config = dict(
    n_layer=9,
    beta2=0.95,
    grad_clip=1.0,
    doc_mask=True,
)
Below are experts of layer 3 (counted from 0) of a mixture-of-experts language model. Rows are named router (the router's row for the expert), gate (a neuron's input weights, with its number), up (a neuron's input weights, with its number), down (a neuron's output weights, with its number) and show model dimensions 0-191. Each number is 128 + 24 x the weight over its row's rms, rounded and kept within 0 to 255.
Before each expert's rows: "comes before" lists some tokens at least twice as common just after its tokens as in all text. This comes from a sample of Wikipedia text that the model never trained on. Tokens count by the router's weight.

# expert 41
comes before: ",", " |", " (", "°", ")", ";"
router [148 165 172 141 118 164 146 121 134 133 118 131 113 120 119 143 150 111 195 141 148 122  96 116 124 102 106 132 111 101 156 201 120 162 169 132 130 123 119 162 123 119 182 135 123  93 115 131 156 124 144 135  93 120 129 129 125 127 125 138 114 126  88 161 136 102  79 143 159 156 148 139 121 119 133 127 150 131 142 103 139 122 124 122 145 149 120 106 159 118  71 179 119 149 119 144 108 133 115 131 127 128 156  83 141 127  98 146 135  91 123 134 168 118 132 122 118 151  78 137  97 120 117  95 101  99 148 125 124 114 124  87 120 118 149 148 130 130 112 131 189 161 111 171 106 131 145 111 115 141  91  94 148 166 103 157  77 151  96 187 100 118 117 163 138 139 129 107 152  81 103 148 122 121 156 157 110  84 147 174 136 160 117 129  92 123  94 118 127 105 133 148]
gate0 [165 111 158 148 124 164 100 141 181 139 123 131 135 155 147 139 158  85 167 151 109 129 103  95 121 141 138 133  91 151 129 151 157 100 120 103 162 158 155 110 102 193 135 105 139 138 148 102 155 111 100 152 115  94 152 151 143 154 117 143 138 151 153 130 117 128 140 120 152 129 108 126 129 108 159 120 121  66 118 121 138 119 110 138 103 153  91 115 155 119 129 147 162 120 100 143 100  69 124 125 122 121 134 138 160 141 109 111 135 128 102 139 142 124 117 114 144 138 116  89  98 139 129  98 158  69  84  84 160 139 178 119 125 119 166 122 141 148 116  70 145 137 110 118 132 179 166 139 150 141  85 118  78 126 115  96  89 123 128 122 112 135 150 136 111 137 131 164 110 151 125 135 132 130 116 181  96 157 137  96 119 107 143 187 154 137 146 121 145 147 117 109]
up0 [106 130 162 163 111 120 160 133 157 135 127  99 127 136 120 123 126 138 116 107 157  98 103 156 102 184  87 133 158 153  92 119 165 149 102 155 127 132 144 137 115 131 114 117 126  85 126 148 140 173 121 119 111 145 143 103 134 118 164 140  99 133 139 112 147 168 110 125 124 140  65 132 170 110 130 146 145  98 121 157 152 145 122 148 118 104 146  92  96 110 128 149 118 120 113 157  85 133 124 121 165 107 119 136 100  58  97 116 139 157 113 157 137 127 150 157 112 146 130  61 175 125 134 147 104 130 161 143 142 111 147 137 118 116 145 129 134 128 166 190 146  88 131  82 116 113 127 108 125 101 204 127 154 122 137 109 128  89 133 135 149 109 172 155 105 115 166 139 106 129  95 106 171 162 142 145 167 169 137 139 145 104 131 124 129 130 142 159 102 125 136 127]
down0 [146 112 171 117 118 135 125  92 127  90 136 111 156  93 131 121 194 136 110 134 107 127 114 134 102 123 120  69 128 111 136 142 169 143 115 163 132 107  99 145 131 123 125 151 120 134 139 124 132  99 131 160  66 135 124 130  80 150 134 147 146 131 139 109 116  87 153 160 147 168 127 159 108 153 174 139 150 112 162 116 122 124 122 140 107  95 125 140 101 102 147 147 162 165 141 139 152 128 130 142 144 101 141 153 130  92 133 136 116 123 129 143 100 134 118 137 127 122  44 110 122  72 142 172 199 118 129 119 121  96 130 110 149 128 174 162 141 154  87 124 136 128 113 135 124 125 141 111 141 143 134 152 129 136 139 116 136 116 169 131 104 115 105 115 136 111 166 155 124 134 193 123 103 117 129 129 102  85 178 145 141 118 148 120 154 107 183  99 166 131 169 115]

# expert 6
comes before: ",", " (", "'s", " and", "a", "i"
router [129 203 137 132  83 172 144 138 153  97 126 145 123 106 109 112 141 132 143 127 140 155  91 125 126  90 105  89 111 142 158 151  93 146 139 160 126 133 138 126 107 112 150 121 128 113  87 121 130 145 136 130 137 125  96 117 137 139 129 131  80 116  89 122 169  57  73 157 134 142 147 143 103 139 161 126 153 135 136  99 135 127 108 121 114 130  80 129 144  96 141 170 118 169 100 160 137 143 123 134 136 113 149 116 160 174 105 200 136 107  96 154  74 133 120 134 145 164  76 124 127 138 107 103 124 131 137 125 120 122 171 108 144 102 150 115 117 119 120 119 145 155 103 127 108 136 159 125 148 160 119 108  96 170 140 160 124 106 131 105 118 122 131 154 113 120 150  99 129  82 132 120 134 147  93 146 111  92  82 151 136 131 142 127 111 110 109 102 154 179 144 170]
gate2 [175 122 112 117 139 149 127 118 156 126 142 126  89 157 122 119 147 131 115 128 126 105 121 134 114  95 126 129 123 143 109 140 111 145 117 124 135 156 131  82 122 144 124 155 141 116 129 114 127 166 157 141 141 172 147 151  91 117 135 128  63 186 118 123 171 140 134  93 136 136  98 155 115 125 140 100 128 128 131 137 137 105 128 188 113 124 160 151 134 134 109 158 156 138 131 162  97 103 114 129 126 165 125 103 171 164 124 114 141 154  96 150 124 113 107 138 159 130 119 104  71 142 118 140 156 177 123 144 104  82 107 135 100 113 161 104 132 116 122 160 112 139 149 131 183 139 159 124 135  95 121  92 105  85  88 128 125 115 107  89 149 125 150 107  97 150 161 151 178 130 139  97  99  93 104  95 134  69  95 151 147 137 102 100  84 103  99 108  92 146 166 128]
up2 [152  95 129 124 126 120 118 113 110 171 161 143 127 144 138 110 156 107 136 106 188 102 146 157  85 147 123 140 130 133 136 151  81 133 118 143 154 113 141 133 152 106 124 137 127  85 112 124  96 132 153 162 148 103 164 160 147 124 127 166 145 134 157 161 174 123 175 111 173 147 117 128 156  71  89 154 118 131 141  93 115 156 168 158 148 154 100 102 146 108 102  88 108  95 146 156 136 132 136 121 145 112 128 149 119 141 111  68 173 134 122 133 119 116 165 131 123 162 130 166 157 120 124  97 114 103 126 129 114 106 137  94 115 102 113 160 130  96 163 144 101 131 134 175  88 141 118 152 128 116 113 148 143  97 118 153  98 152 150 106 137 111 100 124 138 141 142 107 107 189  73 135 113 153  90 136 109 109 103 102 107 134 154 133 123 115 152 126  97 171 102 134]
down2 [104 127 103 148 140 117  70 111  99 130 124 147 129 150  95 112 115 127 145 121 111 100 118 149 102 103 110 148 153 161 128 132 132 116 163 132 121  81 131 169 101 136 119 129 143 151 134 133 113 134  73  98 123 108 119 128  78 115  97  66 135 129 122 109 106 117 161 120 169 123 117  93 125  89 174 154 103 118  94 147 191 119 154 145 131 156 129 118 129 126 129 138 119 122 110 128  67 123 134 119 124 142 164 133 109 126 157 112 143 124 162  80 102 142 132  98  59 129 140 124 133 171 158 121 117 144 107 128 106  94 106 151 138 124 134 108 145 139 140 189 103 103  85 147 116 168 100 107 113 121 113 124 100 133 126 114 138 109 150  74 156 126 100 141 118 153 128 122 152 161 138 136 114  98 147 136 181 123  99 104  91 148 153 182 127 112 113 100 110 152 146 149]

# expert 1
comes before: "\n", " ", " 0", " 1", " 2", " 3"
router [ 88 162 134 147 149 123  96 121 130 128 102  84 194 131 137 145 168 132 139 152 128 152 118  97 101 116 121  97 116  95 133 178 141 112 143 135 152 150 152 126 132 110 123 125 147 128  89 160 181 110  97 142 134 120  97 132 133 146 106 142 115 167 108 180  89 111 110 122 121 154 153 140 136 143  81 147 166 128  82 175 156 120 134 129 140 131 118 142 146  86  95 128 117 141 107 124  71 129  95 116 156 110 113 141 155 102 118 150 164 136 117 155 188 130  96 139 116 168 137 112 139 135 139 114  99  92  96 131 139 125 109 166 124 118 126 168 116 132 138 135 143 113 115 124 181 112 148 129 120  98 130 121 153 138 148 167  76 120 132 150  82 124 108  95 109 122 103 101 138 119 104 124 124 110 151  96 158 115 133 143 134 117 153 145 111  58  76 128 140 153 129 136]
gate0 [101 120 153 120 124 126 134 102 128 129 146 155 122 130 150 121 136 129 167 126 126 167  78 119 129 124 136 113 132 125 103 146 121 131 142 107 155 150  96 118 162 121 140 140 157  59 126 128 105 124 116 139 143 102 143 172 148 155 162  81 118 135 112 104 123 113 120 166 115 131 166 153 122 104 139  80 104 111  94 158  90 104 106 115 143 136  92 159 160 137 108 120 131 147 106  92 124 144 124  90 101 112 137 183 179 157  98  95 126 141 115 146 124 114  75 141 161 148 123 133 108  99 125 122 139 184 114 102 151 129 134 123 118 120 154 113 163 147 134 167 130 114 133 108 206 150 132 143 128 123  88 111 108 123 134 114 131 100  62 154 140 121 125 131 154 130 129 130 128 119 148 169 108  92 122 105  83 139 157 157 123 148 114 166 142 108 182 128 112 155 183 127]
up0 [131 133 105 116 141 150 147 150 186 105 122 150 127  68 100  88 139 143 130 121 165 127 115 124 129 141  59  95 132 155 106  65 143 116  97 161 139 115 148 122 119 147 116 147 131 111 164 144 139 117 136 112 163  54 109 141 133  76 133 145 110 151 101 120 146 120 156 129 147 144 110 111 152 141 148 116 132 115 161 145 134 161 108  91 111 152 139 167  76 144 112 108 156 115 132 123 141 125 160 138 100 101 110 116  90 122  90 122 126 110  98 125 119 148 124  99 197 133 139 117 133  76 173 136 146 116  99 151 115 133  93 129 123 136  82 165 127 102 152 131 183 115 116 132 125  86 137  82 168 125 124 139 139 136 132  99 116 129 128 181 103 141 132 139 147 105 106 159 136 109 109  84 127 133 103 148 134 145 106 135 108 134 105 128 118 131 121 114 110 147 168 130]
down0 [108 121 129 163 138 133  98 149 125 121 145 119 121 151  93  67 139 101 118 120 134 156 120 113 126 108 110 156  75 155 162 127 139 137 123 185 116  78 158 105 100 120 137 157  89 142 148 155 132 104 117 160 125 143 108 121 128  82  89 126 140 113 118 134 141 126 115 124 150 113 107 124 124 122 138 147 111 167 132 110 108 103 165 122  97 110 121 118 125  95 171 119 117 137 164  82 172 146 155 130 105 127 103 115 123 139  99 127  80 189 138 148  93 160 126 113 121 140 169 125 167 132 169 136 136  99 149 132 130  93 163 147 128 132 135  91 160 194 110 107 143 155 110 125  76 114 155 134 140 137 123 160 135 116 153 177 117 146 174  95 151  98 121 127 107 129 121 113 123 165 135 148 121 131 118 129 167 152 101 129 115  85  94 141 112 102 150 122 148 145 177 108]

# expert 46
comes before: " and", " which", " but", " the", " he", "000"
router [119 152 133 141  80 103 124 119 127 122 152  92 118 123 176 114 121  93 156 118 157 117 145 115  63 143 117  93 128 138 142 109 159 153 125 146 155 123 177 104 108 148 165  91  92 100 107 129 129 125 131 120 106 129 148 176 121 139  90 126 112 150 142 117 148  93  77 121 117 167 162 149 126  89 117 179 158 141  96 122 126 106 122 130 116 149 151 123 154 139 133 149 115 161 136  92 123 132 153 122 106  89 133 103 146 100  95 109 183 127 134 118 140  71 117 118 115 141 154 119  84 144 126 157 122  79 116 125 176 106 159 111 153 111 133 138 107 113 106 134 147 170 126 109 140 132 150  60 130 169 107 109 134 156 152 119 141 108 134 148 114 119 133 127 175 124 155 118 118 125 139 110 152 135 106 156 166 116 111 119 130 121 104 139 118 110 156 131 111 161 138 201]
gate2 [135 155 121 156 121 105 114  76 138  97 139 117 116  97 149 126 163 138 147 138 153 138 137 177 135 132 119 109 114 113 120  96 142 123 166 155  96 125 126 110 139 105 174 128 102 125 147 169 123 133 107 126 105  97 160 127 144 127 162 116 143 137 119 117 143 120 136  69 111 142 138 163 137 118 165 146 102 177 126 105 169 110 149 155 143 150 123 140 141  77  76 113  96 147 149 145 102  86 147 180 142 115 105 117  54 146 130 154 156 110  93 124 144  96 146 105 121 115 201 115 125 129 176 108 100 124 152 129 145 167 135 127 106 141 100  86 161 135 134 142 110 133 126  96 101 118 149 111 113 118 126 118 144 126 156 134 119 138 159 105  82 137  97 133 159 126 104 165 155 134 164 150 113 114 137 140 127 142  89  78 117  99 144 116 106 118 125 105 167 138 140 106]
up2 [115 151 142 137 139 139 153  79  96 101 120 101 146  98 185 137 200 125 168 162 101  94 111 157 166 118 107 108 111 139 108 132 136 147 121 117 116 129 129 135 163 141 112 106  71 107 131 110 148  95 154 141 134 131 107  84 168 126 129 147 128 130 150 109 143  99 173 119 110 118 133 189 106 115 142 172 148 165  92 147 121 186  90 145  93 102 125 134  89 126 121 124 151 137 125 163  79  89 139 153 153 140 116 149 158 141 138 150 128  81 165 102 120 108  96 103  92 129 158 152 107 117 154 159 127 114 135 147 110 115 115 159 143 122 129 126 140 167 110 121 121 136 151 108 128 131  81 137 135 122 150  94  86  77 146 129 109 120 128 100 129 118 134 151 178 126 113 142 105 132 125 148 144 145 151 110 127 143 134 118  98 130 107 144 109 107 103 133  90 125 158 118]
down2 [ 88 118 134 144 181 120 132  73 110 149 164 157 128 111 125 107 158 125 113 114 131 158 123 129 135 139 139 165 134 156 151  99 105 144 116  87 123 109 122 133  99 108 165 110 216 141 151  92 109 144 109  80 135  87 138 117 119 144 146 159 151 121 158 140 136 160 126 158 122 110 131 124 145 124 111 130 127  90 145 133 123 124 113 182 148 142 142 106 130  86  86  93 137 142 146 154 133 147 113 168 109 141 142 151 106 157 135 122 155 174  86 152 106 152 121  72 142 153 166 109 147 112 143  86 150 133  97 133 108 147 106  93 127 165  93 120 146 170  96 136 119 124 104 122 125 137 118 140 165  87 118  91  94 144 146 109  97 103 119 136 126 112 125 151 128 130 129 114 142 130 122 159  57 142  95 154 135 149  70 139 124 127 113 119 136 131 148 147 131 149 139 123]